From a checkpoint of a small mixture-of-experts model trained on Wikipedia: 224 SwiGLU neurons an expert.
Below are experts of layer 7 (counted from 0) of a mixture-of-experts language model. Rows are named router (the router's row for the expert), gate (a neuron's input weights, with its number), up (a neuron's input weights, with its number), down (a neuron's output weights, with its number) and show model dimensions 256-511. Each number is 500 + 25 x the weight over its row's rms, rounded and kept within 0 to 999. Numbers have three digits each.
After each expert's rows: a language model's description of what the expert responds to; "gets" lists some tokens that make up at least twice as much of what it gets as of all text. This comes from a sample of Wikipedia text that the model never trained on. Tokens count by the router's weight.

# expert 25
router:520552473493510494447481479497533470500507481486463478493519515490495502444527492526452508501485504500552521524489528493520514499469531484493435497501517472502489475489481496523476470470480482558474491451502510549485511504493469519495500506547486533461483529511474512498497507542460516497496506499493490495490512534507527477525488509504469509496516499502471471507520539508500535548507527470497521551521489509499483538533487508546525520504500491521512533508502483513537492497496513460496457498488483541511506467510497479473538515488551540508449505510508479519527515515514460485516510460538543512486444510492510473528512498509503513481465482483457493458458484513504462441504478438508528508537501526509515522504536499528505495491554494495494492487522458503455469474524472
gate0:515533478490448535513458449544456547466512481472489470493509546479451457511526504440532468507464494483469499549529501500504473466497494544489505511481494446536508479509446510542471509462498497509500574459518486504482507487507497486487467513502522493495506455480470490484492484440514487499507505531474514512495449496483489505475564484516542504495518487502467477501465498492474491458483512510553512497472493487545483525524502500490473449509503477495468497525511502533531503515494495551534539504487490486558532504518535520495469487496497530498526513512487502505491473496493499512513515470497512444484524487504521510510500504488504566520464470518459480508564527555476478486418484542508500530534467484492536515447509462482499503505477537478493491517523500532468490480492522
up0:531524517479531537512536485503468497498509490467519492500495501520517519531514470473479546473491516446515494485505493534478519531504526490506480491488503511472500548495482462480538495463542479481491424441501498488541501494523495482497457497463553508486470545492489486494502495544504493509482475497465544450480467469541475478494464504517488496515517496494501504443449495491484524511499510511551542458467469482492505485491517524482502476489503474493508514482442474505497496509499487490503523477539486508521477531521490471516492536541521496490517499519481510504546517504476511473507504487502514477495469476541493528517462478491511527520524481504494482523516490496512485505482484501473537480426565491500538503502523506531515455550504514564512481483510504455464483474520493
down0:499498527493496546494560480516523477514467496488500529524480499499485509467511473489487498507493536530486525545481505538527511540487506520479474479526536494524493490478516530508477481517495534473496520487512508451501497461510521481511501532463490524514459496473476486485504512532518515542467536491514518473508515487462484538512493488477461523537478486459494478508504509466458467483471505525466458466506494501527461487517543500464523491522458507542506494492484545503491496509505541500497496487429540450539516516535468490489468457513523510469476455485553463539493479458508494502499497477494504485515479440516559536507501469495502540479562533510526493511497498496501534519523524510505519528477537479512527489498515533523471465478531495511543496511528516465505516484506528
Description: Letter l and al
gets: "l", " al", "ro", " or", "r", "ce"

# expert 27
router:489507517505502465536515540489503483529472499506491508506527515508508527475477518505498479488489496527475468506513500510553523492500514502477488508479542465511522483484517519488468495496508514501479506483505528538461485465516540557505508473485525517525485456561519527543502511539542538490514492531530519473531455471491467489474501496501532491511515452518473490473497521531503521478482485508531528478437474490505529498497553468491507528504505479510524485530508478500496514488513477484480543474484468509505485497532478477497521526514504505506520522455511492528463485543487530454551501488524465566498513531498485484489520487525479488518466497488455453523525479529431490475505501546484531487521470522517521509508498487482490534465525514454526482473522468481494511516485483
gate0:500505509516516475517498470486471530448476506530465444515500510448515543508485495486457527515516510483498478482514511538488486492479511501503572466516560527469475510514492466527513526495463462491518485466497514534459481522479486472461505486543493508513512527461554497496484490488495460513502492520476492473484513486499454471477475469482460524509508512483524561507476503516533506496459493512498543501517517558482537491516502517507484475499445534483521507529503529480477507511466520491528488452486508517497454517499507516480512490469479498529473503483505484501526470460479493498454481467473542473471523495501484499483523493482507514444506505566480498521469507500457488515473483505523492539487509477554526491509531494485494473518503525528513467517472471480523513439515499
up0:524463497441489516497460492500509477495510497488515535494516490493535498510520495507527467494538497472493508467492461464502507489510465454522559501497499515490496479491486490556471477537490502517483511491476496516506483497542513472494514470459502457508476537507464460485505534561472540448517494490536499526498493453479489498517534499525518492511511508506500520481464499529498526491485487551480478475512464530508509499496431476483480509517550458477504464496543520490474484487476526558478489508497522477494529504532461522510489543503475491500487516503498515508511477442486539501525500489525460465424546524486475521494487512539485514496515523531480490521492537458481504487494486480533500505530518483507508520489471533502520542480448483522517528474488508507504549491486479
down0:524499491525497541527534463508544502451528536498492455498493500475498458496492527514472483502514479502471489520522482503484503528484501499522517529457512514514459481520512506519488512502507525546460469520523498478549494480486486467529442450530546478518515506496494469489497537526516544517525491507508471520540500477518515495512540452516492492484501517493502507440570507538466493474498462500534524523527476545482478486501500503473507516521458511506447487518474494478517491443512522494537499471518505480496472498495505485535505473490502493525524531509482526526498518521455490537513504485519527487510502507533519486508455543533469466505508528511537496502485521540486540498487514459519451522483507499525511488461515532510466451444529500519505511451462508503489488473505489
Description: Vowel-consonant name fragments
gets: "or", "om", "am", "ad", "on", "en"

# expert 22
router:518457482473575487478491527498505489503486461491507538476471479499512535512487508489487472524470467502529485525474516524515537481526576468501508483546503488493469544512490499502469479481506531509515490543520516503500503511481499490506539472483529487499526545513475463473505536530540522501522550513453510506508522473501515477459488492549527506541523457511467492500483521507512491510531515545450492511550505543505491478499539526534504533460501468499447506466471521545481517511493513487502497490515544507453498461464493496466480490501489511486443453484506416506487486512447457515530499485491485512530485500485455512520474499476505500479509523485501482514490470487488463486515487457496533497518484505535503541520543528496492506499480489535481491476474511514469474503521481
gate0:529511525492502478511498463502493522500485505543473485504558498490524543480514483492480557528480520490511533482519466523505465500481551473522462446474495524541513505480479503548517474502462473492568536500511546489509488509473473514484504500523489529458499478500501488479458493498476521521490521449484520489555446485494520570478486556545531503508477542502498481535503493502507521485535477512478472525488479477472491470470505489514496524497479467532549491464470507509503516481492487467558500472532523524487501524473516497480524493479517507462494488495463499501454490483494518495499488498510494480507457442488440463500468530482493496534535525517529534536506539489471483472482500507444460507506485480496548485481446525514520512503521523534544466505485536550519492544520507
up0:442467452485489513519542480472492496504491499518499510556469484487493496515495541529519447445524515496493492493523484499490498520528503508519561485507507538467505454497494528447485529569501465487532435512499517504495491501508543485488536457479490502488507541511514503489448455483519566490501453494509545437515496516491531500537517458483551563494502522544533478504499470484520476487491504491482503527528537559523540471527495480482528502505465506547552502494492469497482483511515526529495483476516492501505478513547545504516523517500517536486511514505533456479496462511488505503484482492489530457509513480527491478514534461519492496532481464498519480495475500486499524497517516490496466530486500526503489537455486471533510521482533528502479476528476550473533470474479498
down0:498470554501541486518478515492509475528486529512487516451521494485549471543479485517523491484511438479471477519527526511564510474479549519522527523529550489467491539510498508497511505482518510511501509510527476515517509479514508501493529512444556525497500529496486483470512484466517446512500520477462478505513527520501488484516533498490514483531482532485501483530501513528508494503474506492520502510529489487535506479468510506499514554466512484528472428513541556474533463482479485492454477514508506499537469498419506509518470504472509507512555517466471524502497484517468487504524491530528448484506529504421509553525524490489492461475516511501519502513515456484479539502487457499508521474495497500489520519483484496494497519497481548474535518486539487497488539478514517
Description: Per in rate units
gets: " per", "0", "1", "10", "3", " Per"

# expert 24
router:508498487521499531528532542525481534486498483491505500466521486485508536459519472476499490502516508499530537523459515473461476498448494460504487471529485480528519504517474453531500473491502487497514520494521517520486492541472457495507510505481530496474458506543496526514530520486491530497521499500523468503475486484524459554480481489571472493527516482509524530496474532529536481467525485492506499526506491449495506504451501511520512482490560474505519531460468457528502475553552516498447487507487489531505543488487527479475510484505510514466467533443542484497510513515518487480532513531481502538498529504457527491575550502498509496455457482502500527465482459510511455463473479522497513483480531522511513473466514505514553514484489486494535549519521477523510520496528464
gate0:478454497506514493510499540517492461513502513522503516510495502514494510508454524475505497510507466496457506518519515550449472513542449510526515501530507561524525488530491537490520473561547560465457501490502501484491470516483531461485520521517478526467479456520530491529506504514491502459535486484484438504494501509500508446497490504503483553510528515450545490512505499486497511496472498446534457468495538514531509494495454535505503486513492516513524482498512505485571529478523466506535496486484529518458481508501514471511510505518501506507451518517530509476538506470487505498500479483473465492489528489487557477518457508482491523489466512416489500492509484469466522508504513544500469487500520533473521519513505479513469489494468509484524533537505460497473531542525461
up0:486476531492474497511491519491526505530508515516495449469527527542464525473526518495519509574484495486526485514494511496539498532512546502492493560490488494534461534532494485462517494461488496528495505450482474488521494503502501485484516502507464444545503518506481518493501493461494493505490452513464496547510521527500503466478506500486483486520501485485478518514496521485506489597496500498492513476560516498476527527489558534523485468575529482467500517419518485512569476507509516523553496493472535462512509478484476522511539531519530504531532481515525491503483478497520473477495496536510495485465511450491482428487483459488462470473484445521523478466470498509513533476518460549493464497522500521499516454485549482515495517499494497486475496535464498508483515545521495
down0:536446501505437506526509490489484499498530519498465503477485492510481496509500501495494478552466501551471515495507492524497516459461553507483509489483482544506480487475445454498509478472497472518485518471491509507532460462472460493518477518483505460521491447521505495535518487513511460495491492489451485539493492486526510480489500460464538489462511442473511523466473531502511431513490529476518536506434529530488483502486494495506502538511501532479513489513509496455554532505475512523515524485477502511518491512536504485489515505498502517527492503487484457528504510467456451502510498514493503483431458517507492529473464450509532545495503478464515505534510503547506485495517534528461514499504456462500507464488536475509488534508495472512489533447504481514496569497494481
Description: Ordinal suffixes and th
gets: "th", " of", "st", " of the", "rd", "nd"

# expert 18
router:464455536520517516532476487507492516517503529491549495521496492517491507466494531481468535505489498468529507522511511515512529471538499542517482471445474447509528528541537505472523490523447462477484517514513477491497481513524506448485511465535533482468513519496515469482485517534500483486492509472521474464501501496493523532521470543501538533471506531476485491516502495502510499508460495472518523509549514481538476468515540499535448521492509513488528503500502463456507500555445515513524529457471563498498519536494483481490552519512515505479489544531433519506505541442515523461498527524527468474500521482509512515465506528470471513491515485490502499483472529487479502481491492485451513515485470468501540540502507545457487551558509520506480486534500537508483506520487528
gate0:501467477503498517474510493504502488482498544497513537522514495493504500524490506486505504469480526488530494492479538469471504481519503495511559505527486495479465513491521470519494497522507503520504509420493508497505494512516552505461521503523505418485502446553519522472479497482500462460515475503473519536497468498541505496490506494513491468524496503534472498514507481455471510549508575475486482493511502490474457521528504471497496455495470525534495492489495521450528495522517513490496483497465526486494483498488480535480484524450514461495448473508475476490443496508471527507477490480482514508525546553480508501462491470448477514484498527478514484493493485510502462551512475502537500508528495504524484499527479500533483520519503490547476526462519492542453468565474538
up0:516498470492479500551532531515501465486522525511504457571481491541510490471502558539487438539487524482516519499509519532511485522514492518509500505542489481485414476496495501523517488475490519476499480465524461517459512561466475459448514523476494510492456486455513470487470467490467523490511473513506504503508484537510505520499514477550524513507534485499518492488523525502509487548446495490495523483536513438537495532500489493505478506460554521465526507532481456467489511470512534491482471479465500518501531475510464523529511513499517522509506485505504533462484525467471480487465485496482498482480520453500502518499529481518503525501522482502493491546438490454484480526494499495546531551525492503491483484525527509523499493526462505459544462524502509504512515473503454
down0:499472504504505515493535474526497451497514491488486541473478513482503503516527455503473454506528539455494461496541495443475498499510457507470487522499509523505503482508525503534525498527473481475453538468489483495525540486501553526520490491481513489506480530479497484562501486493490504502508527464530523480551532524540513519473525495501494496546497451493483440433494484496518496476481519487508505486481494452546507503534501502510492468502546487506477535501464467529521481491494489448480444481534546502485506517489524535494486481485495480528488543531490468510491506489508492495481424537485515491493495504490517539477544479507496513491501510494516482511510542512518463512549472502459538468491495514533506512455521512560469446506478515468519515528512550476501460509496478
Description: Sentence and section openers
gets: " The", "The", "\n\n", ", the", "==", "A"